python train.py --d_shared_expert=256 --routed_scale=1.0 --init_std_router=0.00784 --batch_tokens=131072 --max_steps=6917
Below are experts of layer 2 (counted from 0) of a mixture-of-experts language model. Rows are named router (the router's row for the expert), up (a neuron's input weights, with its number) and show model dimensions 0-95. Each number is 200 + 40 x the weight over its row's rms, rounded and kept within 0 to 999.
Before each expert's rows: a language model's description of what the expert responds to; "gets" lists some tokens that make up at least twice as much of what it gets as of all text. This comes from a sample of Wikipedia text that the model never trained on. Tokens count by the router's weight.

# expert 59
What it handles: Word-final pieces of taxonomic Latin names and other foreign names, such as us, ina, ula, ora in genus and species lists.
gets: "us", "a", "ia", "i", "is", "ina"
router,269,174,224,248,205,236,270,217,199,251,184,210,132,209,262,228,201,255,258,231,225,183,186,191,223,233,233,180,196,226,198,222,205,129,220,148,185,170,301,257,236,218,201,212,135,261,255,259,247,180,227,181,238,226,156,246,187,204,192,188,216,168,192,248,183,244,213,264,243,202,247,197,208,211,195,191,190,296,190,170,172,206,173,175,208,245,213,211,245,196,146,213,237,214,194,160
up2,186,233,237,224,248,191,147,134,288,190,146,209,219,167,184,178,187,168,223,237,195,117,284,215,200,90,177,166,184,276,248,263,135,166,203,211,200,155,230,197,207,172,217,310,256,163,299,203,172,170,187,188,168,196,242,161,263,243,158,138,130,238,251,125,219,139,179,185,183,173,203,169,155,296,146,281,206,200,211,201,208,225,202,181,264,226,241,193,216,246,212,252,193,141,162,263
up3,196,173,244,234,187,177,140,289,174,155,158,181,209,177,215,216,214,236,172,325,200,165,122,159,220,222,247,238,143,194,191,186,224,234,211,198,262,267,240,189,245,266,200,225,202,292,256,144,185,156,166,95,241,177,237,246,201,265,177,160,146,177,229,220,166,139,221,178,199,189,194,197,136,136,205,199,137,161,279,164,198,143,184,211,175,186,268,185,204,268,232,269,191,216,244,180
up4,218,136,217,190,172,190,211,216,157,118,135,238,233,194,233,254,208,207,208,158,194,194,225,168,155,213,213,207,189,238,185,243,171,197,200,230,247,218,193,141,208,122,175,182,122,135,126,192,236,171,213,212,181,272,173,204,148,195,150,162,168,224,251,215,285,233,182,208,187,200,161,210,246,211,164,185,135,202,169,230,180,144,164,166,110,196,247,150,154,157,158,119,268,235,214,198
up5,157,189,225,219,188,156,139,180,307,213,224,164,341,187,206,194,286,163,227,212,153,107,173,167,141,152,125,152,183,200,181,106,220,255,240,195,192,148,160,202,238,196,231,190,194,180,181,213,118,255,154,168,137,289,252,245,175,154,239,192,293,166,206,164,194,243,219,177,204,166,263,189,195,171,204,144,272,245,188,267,235,187,147,162,206,170,190,234,289,182,174,241,156,176,230,198
up6,206,199,200,184,199,197,131,198,201,185,191,176,177,193,220,227,194,217,233,188,263,204,212,176,159,194,176,128,291,232,225,204,207,209,211,230,185,192,192,202,248,185,151,168,184,210,159,202,172,268,198,195,135,190,214,248,217,149,208,247,284,243,241,192,214,155,197,211,177,249,91,132,202,237,201,239,271,156,139,187,213,288,238,194,185,176,160,212,214,170,241,132,195,191,180,243
up7,168,206,252,194,156,163,202,204,175,240,216,73,164,202,212,184,209,186,243,223,223,215,198,213,216,222,181,225,160,189,248,239,135,204,241,192,209,200,239,209,137,234,226,230,199,200,187,203,188,304,215,153,213,260,263,230,235,219,191,257,132,181,207,204,185,276,236,205,227,224,188,186,236,239,216,171,181,197,186,153,213,155,195,179,203,229,215,94,211,171,247,183,217,162,291,273
up8,183,219,239,198,191,208,186,210,214,178,185,247,181,185,178,99,230,168,197,250,195,139,231,222,141,95,219,239,178,270,183,252,245,102,310,167,246,179,189,213,242,153,184,212,190,215,224,149,194,195,179,140,157,154,156,229,157,185,158,222,109,126,124,190,179,175,285,191,260,207,232,238,149,198,154,183,256,250,206,192,248,157,229,210,123,185,207,281,176,243,218,179,192,229,184,237

# expert 13
What it handles: Linking words inside names and lists of people or titles, such as and between names, of, &, von, de, vs.
gets: " and", " of", " for", " =", " &", " de"
router,225,131,193,224,250,171,207,178,200,238,188,140,213,183,206,209,245,179,153,298,195,214,163,118,191,227,223,156,156,232,154,159,233,219,243,161,167,162,210,167,265,240,220,208,167,167,138,214,157,221,164,228,227,162,187,171,172,251,199,207,197,249,212,191,241,203,235,174,151,186,203,205,201,197,221,185,278,305,210,240,241,172,222,225,213,163,224,256,230,176,206,297,189,231,234,220
up2,222,215,208,192,212,250,225,262,160,227,222,167,272,222,193,190,154,193,197,235,167,185,178,195,277,190,169,206,242,208,223,221,163,171,176,215,187,208,216,242,177,158,240,216,168,205,182,190,280,239,254,195,197,214,247,203,226,250,222,232,144,185,221,219,132,242,217,128,178,134,144,173,171,110,228,176,208,212,244,93,166,189,163,185,144,136,172,275,169,213,162,195,251,144,214,286
up3,177,242,114,218,220,216,234,162,173,218,99,183,189,272,256,204,171,197,197,237,210,230,194,206,168,226,241,167,228,197,173,221,212,187,124,199,192,197,217,191,210,217,199,206,219,206,202,168,201,195,188,168,203,254,234,133,171,192,110,236,189,203,278,189,190,234,213,180,193,223,240,169,230,257,259,254,206,141,260,180,222,181,198,165,248,204,178,168,202,220,133,185,287,130,219,233
up4,159,191,204,157,250,229,197,193,154,216,214,214,201,258,157,218,188,252,218,213,206,88,206,212,261,187,192,300,247,212,224,297,187,176,187,172,166,180,236,210,163,216,147,191,240,251,199,256,236,229,214,207,237,212,251,191,247,184,158,167,147,198,199,175,136,131,171,176,251,240,146,132,196,195,214,217,234,103,184,215,176,215,176,158,203,156,164,160,232,167,203,237,157,218,173,250
up5,161,226,233,156,246,240,199,168,224,195,174,239,220,183,136,191,155,242,207,161,217,155,208,210,137,209,249,245,75,234,173,154,240,219,192,189,228,214,248,219,208,214,219,292,248,181,197,152,222,145,170,262,205,186,231,242,297,186,191,194,144,192,214,199,211,227,218,171,164,250,244,230,220,229,136,192,130,215,280,251,208,244,198,196,179,237,171,194,200,150,183,145,204,212,174,218
up6,206,184,165,225,212,240,222,146,253,168,176,204,137,172,176,187,164,209,246,253,195,246,152,158,147,141,236,190,212,152,200,188,226,175,222,232,222,156,166,158,201,224,156,167,301,118,193,141,262,231,157,124,201,151,207,233,106,220,185,259,112,211,72,189,151,191,218,223,292,169,188,272,239,198,186,195,163,201,199,126,233,185,247,207,155,182,215,128,135,109,217,241,160,194,149,202
up7,175,215,170,190,218,197,244,198,223,241,223,242,191,284,212,191,206,159,235,210,229,220,247,185,239,221,226,192,162,107,147,230,142,182,185,250,226,216,175,222,141,216,274,245,158,195,214,229,225,221,190,268,222,213,186,155,177,195,229,185,182,189,254,244,218,296,172,238,272,308,190,151,213,247,231,219,243,191,277,248,144,269,122,236,135,295,182,85,208,199,211,174,140,242,201,211
up8,199,169,156,237,214,224,165,235,203,252,277,191,279,181,181,243,229,208,154,167,232,178,177,225,160,281,113,225,201,135,247,227,205,104,213,166,166,199,208,216,252,184,237,166,279,184,206,184,215,223,171,182,166,178,177,209,161,171,193,168,113,207,96,173,187,179,166,257,171,124,281,203,227,214,218,285,188,205,189,200,177,151,225,196,142,269,194,80,203,214,259,151,225,195,165,229

# expert 35
What it handles: Pipe separators at row starts or before party and team names in election and sports tables, plus taxonomy labels like Phylum.
gets: " |", "N", " (", " of", " /", "age"
router,170,194,170,190,183,161,181,167,197,227,193,208,160,164,239,134,193,183,190,168,143,197,204,210,151,133,97,135,135,229,177,197,197,198,218,255,187,214,150,183,164,209,157,194,155,230,192,174,152,234,167,144,242,204,225,155,173,229,193,222,202,228,205,171,213,215,159,137,209,268,183,218,245,228,176,251,227,140,213,190,229,200,215,218,218,296,198,205,214,273,147,233,189,231,145,244
up2,187,230,162,187,233,208,184,247,163,246,209,147,177,245,201,173,211,184,186,159,281,188,217,286,274,210,203,174,210,178,172,209,179,225,195,238,287,120,235,188,191,144,193,229,189,200,237,237,199,188,183,147,178,152,296,178,167,219,273,244,158,182,184,224,225,241,205,170,174,171,194,114,282,209,130,185,212,100,220,222,257,190,236,153,287,145,170,207,145,201,165,227,190,193,171,181
up3,121,238,196,210,304,238,234,212,198,178,208,200,247,280,191,208,225,140,196,178,250,174,167,196,200,226,258,197,226,207,161,289,154,175,161,186,219,140,167,159,164,237,246,174,143,202,223,190,191,212,243,191,212,164,154,98,232,247,237,209,232,208,218,197,215,249,196,171,130,238,201,192,238,149,101,230,145,208,242,153,204,264,177,215,212,177,163,206,268,244,161,175,188,188,135,249
up4,134,147,283,352,178,225,174,224,198,185,145,193,204,208,220,237,185,177,176,179,149,200,247,254,177,278,187,204,222,221,211,205,254,238,179,243,159,217,184,252,322,201,186,126,159,253,242,211,191,206,228,221,211,157,179,202,134,129,185,169,209,251,181,249,182,151,172,269,258,191,235,168,315,276,239,137,174,193,193,218,212,165,225,236,299,185,263,276,190,209,229,177,221,225,198,249
up5,154,256,174,212,219,220,265,257,158,109,289,214,199,168,242,197,261,252,202,226,242,251,245,133,233,224,173,176,131,239,295,151,219,134,176,170,238,165,205,171,240,176,241,186,152,120,181,150,247,251,158,182,185,231,219,157,241,189,240,135,133,178,197,167,217,221,255,266,242,175,204,141,283,203,146,133,186,177,250,168,174,190,251,133,220,155,227,196,197,139,219,142,222,235,140,175
up6,76,176,200,185,199,229,209,246,134,262,209,167,174,204,176,224,209,238,195,207,172,192,199,211,265,192,153,173,230,220,197,307,258,142,186,161,243,182,202,254,222,177,204,155,206,183,241,209,189,223,187,185,277,176,106,226,272,223,146,159,153,161,171,200,217,200,272,204,243,179,231,152,137,178,272,185,149,135,275,231,169,174,114,211,171,185,252,174,240,173,202,155,222,249,225,218
up7,231,231,226,214,135,289,264,226,170,191,161,188,200,157,192,185,182,263,230,223,160,231,181,182,229,228,198,230,160,214,215,171,162,182,175,222,225,143,323,99,265,205,221,206,248,271,178,160,200,237,222,260,261,138,237,242,170,192,167,183,151,221,158,289,233,134,236,226,228,163,156,236,194,198,252,211,162,170,214,206,146,192,225,211,215,130,211,213,165,224,184,249,248,213,107,106
up8,228,198,200,208,226,239,281,136,227,202,168,176,217,228,112,167,252,206,174,183,212,236,200,211,201,206,172,173,195,142,220,176,205,210,197,192,214,233,217,212,160,243,121,174,173,190,180,137,265,197,197,151,182,128,226,120,141,192,218,127,123,190,155,182,161,202,174,155,240,214,117,150,257,203,150,151,239,239,254,139,197,246,137,105,250,214,198,167,172,242,207,205,139,193,216,165

# expert 4
What it handles: Coordinating and or or joining parallel words, plus inner word pieces in longer words, such as encl-os-ures, ins-an-ity, cons-ec-ration.
gets: " and", " or", "al", "er", "'", "s"
router,235,181,219,204,235,195,253,143,191,112,309,162,201,183,289,224,235,220,161,165,216,249,167,148,223,221,225,299,208,143,137,269,177,170,215,154,208,229,169,297,269,243,197,226,234,196,198,202,194,173,234,171,199,201,183,193,183,264,161,246,162,225,238,238,261,218,281,210,120,222,213,173,202,185,154,193,173,142,229,162,160,161,226,173,189,244,202,191,161,176,192,242,249,218,174,129
up2,190,186,249,220,157,179,242,169,162,142,211,236,184,159,194,220,128,210,226,171,151,149,166,166,193,159,242,180,225,236,240,249,191,179,188,248,175,189,254,196,229,222,198,211,272,222,205,179,269,190,165,278,229,259,148,134,275,151,220,155,261,213,208,284,159,240,139,228,190,148,227,193,172,220,216,227,283,150,205,212,191,234,181,204,194,226,171,160,135,169,203,141,186,284,152,189
up3,159,220,192,172,154,263,210,207,194,190,162,154,260,187,175,164,189,158,302,221,201,193,146,225,271,149,175,193,242,205,213,298,161,210,243,235,157,244,214,205,124,190,273,206,200,221,141,178,217,246,196,204,180,186,241,137,181,102,198,229,232,226,196,241,185,228,188,203,202,223,236,209,255,207,227,279,190,190,150,145,190,178,268,233,157,171,236,241,176,208,271,234,228,305,190,282
up4,221,190,244,189,240,180,216,284,187,239,170,228,251,147,180,185,236,202,249,140,274,209,148,229,177,144,285,204,236,202,178,185,244,172,236,114,193,191,182,241,226,249,101,194,179,257,173,139,184,215,208,123,167,200,195,178,203,218,177,236,233,212,162,207,218,172,160,187,155,208,172,199,204,221,223,95,212,197,215,207,192,139,277,279,247,201,192,135,230,138,247,164,211,242,224,238
up5,190,237,180,251,191,223,307,205,193,196,170,189,208,167,200,194,231,176,179,204,223,196,210,237,112,217,282,225,241,217,182,194,257,215,245,249,184,168,150,191,175,195,149,193,204,145,243,150,122,169,137,224,148,117,167,187,164,230,180,237,171,209,190,241,200,218,213,134,242,209,236,227,211,223,191,160,167,217,176,215,266,181,187,236,243,203,156,154,199,125,160,188,181,193,109,225
up6,200,218,215,119,172,246,194,177,136,185,188,303,150,217,179,217,179,180,284,228,275,184,259,189,224,193,195,189,214,211,182,184,159,215,221,228,156,183,172,192,197,187,196,229,121,217,220,220,265,204,162,199,209,147,157,138,183,199,261,201,169,243,177,195,153,123,244,231,187,156,166,205,188,200,217,146,229,156,236,207,200,236,242,158,208,228,283,204,215,202,262,206,189,253,159,187
up7,193,141,204,171,196,210,209,212,232,242,252,156,245,178,228,210,193,233,200,166,169,156,209,229,239,190,222,189,204,188,145,237,149,157,252,281,210,194,150,216,212,191,105,159,170,222,221,174,205,165,179,158,157,180,148,213,228,218,224,193,195,162,182,200,239,263,173,177,260,168,203,211,240,168,131,195,242,203,267,190,242,213,221,116,143,199,184,299,179,239,171,185,204,150,157,166
up8,200,243,213,161,208,219,252,204,196,177,190,149,155,193,180,213,168,193,219,230,165,202,115,219,211,181,163,212,160,131,161,226,196,188,237,205,200,177,180,197,210,150,158,223,184,135,197,196,206,184,164,239,179,167,198,213,243,208,204,183,163,195,117,182,216,305,159,222,216,232,177,236,148,173,226,125,177,154,161,164,213,196,231,77,99,233,216,195,218,153,145,237,152,213,150,229

# expert 17
What it handles: Prepositions such as in, at, on, during and near that open place or time phrases after verbs like located, born, died.
gets: " in", " on", " at", " of", "°", " by"
router,215,222,236,189,142,199,231,174,204,203,173,200,151,210,169,192,251,217,114,271,177,225,165,238,168,210,182,200,208,221,217,228,223,263,221,195,156,226,146,144,154,289,167,165,157,211,276,170,67,188,219,187,162,234,197,173,156,217,155,207,222,271,208,217,186,139,193,166,187,162,241,229,156,195,214,246,238,188,169,225,208,142,213,214,203,191,167,247,180,232,256,188,169,216,119,209
up0,223,206,150,156,172,196,235,217,188,239,166,168,217,186,219,208,221,232,208,216,168,197,255,149,177,246,165,240,158,163,286,207,154,216,159,259,144,170,192,175,242,259,239,180,135,225,213,139,206,223,186,264,216,137,130,271,199,206,253,186,211,193,235,205,202,174,235,203,196,202,97,208,269,179,229,224,214,189,219,233,164,265,194,246,260,258,180,295,263,201,176,158,167,224,255,260
up1,198,208,194,188,268,226,191,135,224,190,114,187,161,202,157,200,144,233,275,110,234,147,235,230,188,185,165,211,144,249,176,171,203,184,129,201,210,161,150,301,193,224,210,192,185,183,179,172,225,196,150,196,272,117,178,190,195,155,203,230,98,215,194,198,155,168,218,234,167,227,201,149,203,146,203,201,201,289,210,161,247,158,170,239,129,201,202,147,123,174,168,204,148,197,151,288
up2,240,198,276,212,246,251,165,192,198,234,89,225,222,208,221,196,159,166,184,145,203,146,173,185,167,247,184,286,234,223,194,261,266,256,235,144,209,152,160,226,162,193,164,242,218,157,192,211,188,237,212,180,203,232,130,211,166,107,138,228,238,182,179,198,180,172,179,184,222,168,203,220,166,224,233,169,231,172,190,211,177,243,247,178,252,203,235,265,238,225,208,234,204,194,225,240
up3,246,273,160,194,165,208,241,200,189,208,191,139,179,221,233,164,176,156,186,152,276,161,162,157,169,156,275,251,186,189,196,230,195,152,252,206,179,249,257,212,218,160,232,212,114,212,185,194,212,182,255,220,169,258,158,224,267,202,231,91,234,194,231,195,163,251,178,210,160,250,226,191,188,177,182,234,235,136,164,226,171,170,163,158,171,254,256,220,218,124,169,170,230,147,258,201
up4,172,185,223,234,299,201,161,132,208,159,132,251,236,205,254,164,213,235,180,214,225,169,192,194,213,205,148,130,123,172,127,180,189,158,192,212,230,134,236,215,170,231,166,293,205,182,232,137,181,171,241,277,182,221,202,222,177,171,175,184,150,208,194,122,185,243,194,214,210,149,231,184,179,215,182,213,195,276,207,199,266,226,223,201,236,184,142,253,222,203,193,220,180,108,130,124
up5,190,185,167,273,184,235,277,262,252,246,125,158,151,130,302,225,231,189,142,179,179,180,212,182,203,195,208,202,171,206,227,209,152,244,158,135,229,211,251,175,193,142,225,236,169,175,192,183,160,144,220,177,170,228,237,208,212,258,195,163,231,225,196,188,119,173,245,149,279,157,264,176,225,185,214,223,265,114,202,252,225,211,223,211,94,214,178,192,230,203,231,192,215,190,179,236
up6,222,152,194,222,153,181,190,202,213,115,169,192,266,225,126,213,182,152,191,213,177,241,201,237,143,190,189,208,185,166,233,226,220,228,226,158,195,82,261,245,238,212,189,162,134,240,199,164,218,242,146,224,224,178,171,202,195,178,207,235,210,194,233,208,172,193,233,184,248,203,192,118,132,178,221,145,184,183,214,161,175,141,162,188,156,271,145,210,210,222,135,94,223,225,168,142

# expert 20
What it handles: Prepositions linking a noun or verb to a following phrase, such as of, from, by, into, against, plus "is" in species definitions.
gets: " of", " from", " by", " to", " with", " for"
router,225,194,214,224,172,181,302,131,213,195,217,172,191,262,207,191,315,216,171,216,170,189,197,217,178,275,115,271,226,228,185,191,204,229,200,224,178,263,164,130,160,226,222,178,222,194,209,234,135,178,225,217,164,225,196,215,101,220,192,165,253,241,195,223,198,183,200,195,159,210,219,210,233,199,222,264,212,187,170,204,242,248,186,189,210,169,201,203,179,205,216,271,162,198,157,236
up2,201,188,219,180,212,196,183,177,195,232,198,198,128,230,173,185,227,196,174,183,202,129,186,235,191,155,160,208,193,224,225,208,230,178,178,304,194,180,189,173,250,175,204,194,259,215,147,166,163,183,147,237,241,215,226,155,171,119,198,217,244,113,198,222,224,233,142,213,238,204,154,168,191,223,190,200,194,217,288,179,301,176,225,149,161,235,177,198,171,150,142,226,265,115,134,214
up3,204,192,218,161,296,191,236,271,193,188,183,128,205,242,246,195,192,206,187,121,187,243,231,175,233,246,211,230,153,190,307,227,238,214,219,311,152,205,197,266,153,226,137,233,203,232,191,187,193,288,145,227,290,193,214,191,179,171,280,139,186,199,200,144,203,187,240,197,163,117,171,222,158,193,226,220,273,237,254,96,224,172,217,164,243,281,219,136,108,286,278,204,230,251,197,204
up4,179,205,186,173,183,188,238,192,173,175,240,232,141,187,221,255,110,159,189,148,229,196,256,205,270,153,190,224,185,217,189,246,165,205,164,201,173,189,201,236,224,210,153,177,69,226,203,176,271,213,183,198,162,183,209,240,242,245,221,191,174,215,192,245,123,213,218,209,212,241,196,161,242,157,137,223,222,185,189,139,249,180,186,221,195,215,153,195,246,184,132,242,185,220,308,216
up5,227,180,173,123,146,192,226,232,181,131,222,185,232,117,235,236,244,246,190,226,260,148,243,249,150,221,243,93,239,156,185,236,253,202,189,217,162,164,257,245,239,170,289,218,136,221,152,151,153,140,179,213,201,293,138,208,222,231,197,144,218,203,168,139,181,225,198,166,172,150,177,218,128,172,172,217,207,150,243,207,222,265,262,226,162,213,167,194,202,214,246,156,184,214,251,182
up6,233,190,280,305,134,179,220,109,211,70,139,244,180,240,210,134,227,176,200,196,226,176,155,223,201,193,179,179,222,252,180,215,227,260,215,216,154,148,263,182,230,250,162,224,234,213,144,217,200,221,152,86,164,187,154,227,165,169,179,168,210,195,194,153,177,221,239,288,202,229,253,229,167,222,189,193,223,192,228,255,206,163,196,245,158,223,209,246,188,207,207,182,201,218,206,122
up7,191,243,225,178,213,238,223,138,158,232,218,157,226,253,229,236,181,246,211,273,182,206,199,252,225,284,188,217,174,306,186,138,194,166,128,271,171,241,246,204,167,122,205,285,167,208,213,153,190,132,152,231,213,162,230,188,231,215,161,192,239,199,214,244,175,233,267,138,168,239,161,158,193,243,235,197,261,183,233,163,298,268,163,187,188,131,187,203,145,206,90,159,200,130,223,206
up8,182,213,252,120,278,211,196,207,168,237,159,192,157,196,269,216,176,172,204,170,206,221,167,222,185,213,198,230,212,205,249,176,299,234,158,311,118,261,242,253,208,184,223,268,172,159,212,172,202,188,158,198,267,169,181,226,192,226,208,187,255,116,196,249,232,222,207,204,203,96,172,206,177,208,242,205,216,204,174,197,222,258,198,188,231,199,181,240,171,230,216,242,227,154,214,247

# expert 42
What it handles: Table pipes, opening parentheses of disambiguating titles like Jimmy Stewart (politician), and infobox labels such as Length, Born, Author.
gets: " |", " (", "″", " ", " —", " son"
router,169,176,262,139,273,202,207,163,210,161,82,232,95,183,193,164,174,223,161,117,162,177,211,195,168,221,213,166,165,164,206,165,135,208,193,202,256,171,224,161,129,160,211,136,203,207,206,234,241,245,205,240,188,314,195,234,169,248,216,225,216,183,215,180,238,150,219,209,224,242,181,183,246,225,181,274,260,188,183,234,206,233,174,262,190,188,181,173,311,147,269,208,225,212,208,247
up2,128,194,130,239,213,279,145,241,232,201,210,142,198,186,273,203,207,196,187,255,226,237,195,196,182,193,188,241,177,212,263,184,182,177,217,164,236,181,250,170,328,187,207,208,221,171,276,187,237,168,209,228,206,212,168,225,207,200,265,239,197,169,210,209,161,203,123,237,252,245,209,178,186,131,208,192,191,150,204,161,184,217,211,169,214,102,203,253,221,278,238,177,276,199,232,144
up3,217,133,180,242,160,181,159,204,268,203,161,211,192,187,145,161,247,162,271,169,231,172,157,173,156,201,156,246,203,129,170,140,246,177,194,175,211,201,139,170,194,214,253,243,160,238,206,173,212,204,240,152,233,190,275,162,208,212,268,189,262,221,261,131,250,225,244,213,173,197,214,178,148,203,195,210,194,229,154,155,183,260,160,113,240,224,234,194,161,131,177,250,265,176,264,251
up4,200,220,218,189,108,211,200,166,231,195,150,125,124,228,260,198,244,209,237,266,301,176,200,212,231,248,172,116,239,161,216,218,199,270,210,151,279,220,244,252,195,204,250,211,145,147,186,214,226,172,262,127,202,204,253,249,138,233,182,146,199,160,154,251,204,247,195,280,168,200,162,178,261,171,239,147,176,145,250,236,189,211,164,155,163,242,177,176,209,252,197,231,189,213,144,109
up5,256,283,188,283,195,170,179,146,226,255,161,175,207,238,167,182,176,156,242,216,206,133,159,185,293,205,241,179,232,173,201,184,158,149,202,196,187,178,222,225,247,221,184,251,155,191,123,199,206,239,198,206,184,178,188,234,273,233,151,209,260,252,236,187,197,223,156,154,239,151,212,156,152,210,218,239,166,209,238,249,144,194,280,204,237,177,226,233,153,233,157,161,172,225,282,151
up6,168,204,202,236,162,170,276,180,188,135,166,180,224,191,131,234,217,169,258,188,251,189,206,216,153,164,200,262,145,192,207,191,229,180,251,226,159,248,230,187,216,171,179,225,211,169,168,192,133,131,241,153,214,198,155,304,219,244,170,180,213,176,170,204,219,165,212,194,189,207,171,160,208,185,159,166,242,74,253,241,225,247,216,188,211,155,206,154,195,199,246,160,200,160,182,179
up7,250,195,171,237,99,198,172,244,214,167,181,191,273,236,251,205,233,261,177,227,154,220,172,234,272,182,233,181,236,159,258,154,161,250,150,241,186,284,283,214,266,123,171,168,222,237,121,129,172,223,165,272,226,176,256,181,167,183,159,149,243,163,226,277,239,216,256,205,201,221,212,217,234,171,165,209,211,181,180,185,205,226,196,146,227,279,219,222,185,161,170,156,194,191,201,211
up8,155,209,188,203,213,212,232,221,153,198,209,234,205,204,222,250,185,231,185,210,136,315,193,223,191,275,177,176,217,232,296,190,150,216,165,176,203,163,105,139,164,212,205,183,183,198,210,149,175,257,185,169,142,176,282,226,162,105,192,121,256,306,234,272,159,190,191,275,206,226,205,178,176,203,284,189,220,118,240,203,139,247,228,185,197,210,181,164,188,268,292,187,193,195,183,133

# expert 50
What it handles: Blank or numeric cells right after a pipe in sports and election tables, and header words like Party, Candidate, MF, GD.
gets: " ", " 0", " 1", " 2", " 3", " 4"
router,176,190,199,211,224,231,196,223,187,178,277,186,258,237,166,215,102,131,191,194,198,206,211,200,214,203,241,166,147,168,204,215,222,185,76,278,183,215,118,179,190,168,227,148,225,184,198,246,223,202,203,255,243,190,208,107,184,178,189,217,162,176,255,273,187,257,237,209,270,275,257,187,208,147,209,194,227,159,205,190,221,190,188,175,162,154,189,229,233,152,146,151,167,173,199,230
up0,256,141,250,226,281,185,150,260,167,157,189,223,184,211,202,165,235,234,227,180,220,217,131,215,246,150,180,190,238,159,252,171,190,237,229,256,201,202,212,140,177,172,207,199,201,217,197,196,274,122,268,201,177,255,134,196,109,261,187,255,149,135,224,272,197,251,211,189,263,251,164,203,139,158,186,112,227,210,171,266,164,167,212,226,220,176,122,231,181,197,193,246,215,137,235,207
up1,131,254,171,234,187,171,260,219,188,225,213,194,135,96,200,185,201,243,207,225,230,191,197,196,254,256,297,240,211,195,205,194,202,188,202,233,146,191,169,217,215,174,171,240,136,165,230,190,255,216,186,191,257,208,233,280,187,243,186,228,263,235,87,197,196,216,178,200,225,221,154,198,186,154,237,199,204,137,245,207,183,154,213,216,254,254,199,253,198,278,253,156,209,222,207,217
up2,189,221,154,249,280,291,182,243,202,286,224,203,183,177,209,208,208,173,193,218,191,171,114,182,187,229,250,188,202,147,209,183,230,216,302,249,190,116,215,223,181,171,217,180,154,187,222,148,170,233,183,225,255,171,234,125,196,183,171,174,222,262,187,202,218,145,161,283,220,202,194,140,235,172,285,153,206,216,132,159,211,249,204,193,135,214,228,240,178,248,301,174,189,268,187,153
up3,188,136,191,184,186,252,129,310,190,194,182,180,189,241,185,135,175,216,146,202,143,243,207,233,187,231,210,188,170,192,171,120,247,233,253,179,239,201,202,252,181,161,186,194,162,138,204,179,193,210,200,229,178,255,170,199,218,224,172,203,193,138,243,193,180,155,220,203,187,185,192,260,180,212,216,167,188,182,195,230,225,178,194,148,186,159,96,153,204,237,264,201,130,161,201,200
up4,194,220,183,232,198,233,216,174,174,179,180,279,226,267,235,134,185,127,190,215,145,154,192,177,158,175,192,226,263,210,200,210,191,129,133,151,289,195,190,181,171,209,224,199,210,187,140,238,227,167,199,207,211,193,213,227,172,203,243,224,176,250,234,226,174,200,202,172,205,216,224,213,137,150,213,150,142,131,113,238,220,140,111,253,148,233,163,224,209,214,169,196,178,190,265,200
up5,169,184,166,178,179,218,160,199,210,241,203,162,219,225,196,201,216,200,194,219,225,162,221,224,151,150,232,229,215,216,215,201,238,244,226,213,212,175,217,115,253,166,224,204,171,251,160,199,241,193,228,246,210,262,194,231,251,228,260,264,178,244,195,196,172,186,194,225,154,183,143,220,219,177,175,181,134,241,193,215,224,171,205,209,155,224,133,166,157,236,213,138,191,147,232,265
up6,247,197,273,195,191,155,250,252,227,169,187,210,126,193,270,188,196,186,195,188,267,222,198,271,238,177,209,240,165,197,162,259,179,221,167,120,209,242,161,187,211,264,219,223,137,173,216,205,223,212,198,240,110,223,178,137,172,186,134,189,185,160,222,239,171,151,147,151,165,286,189,218,193,176,204,238,212,212,263,244,223,200,200,237,221,220,164,255,322,159,228,220,227,179,152,222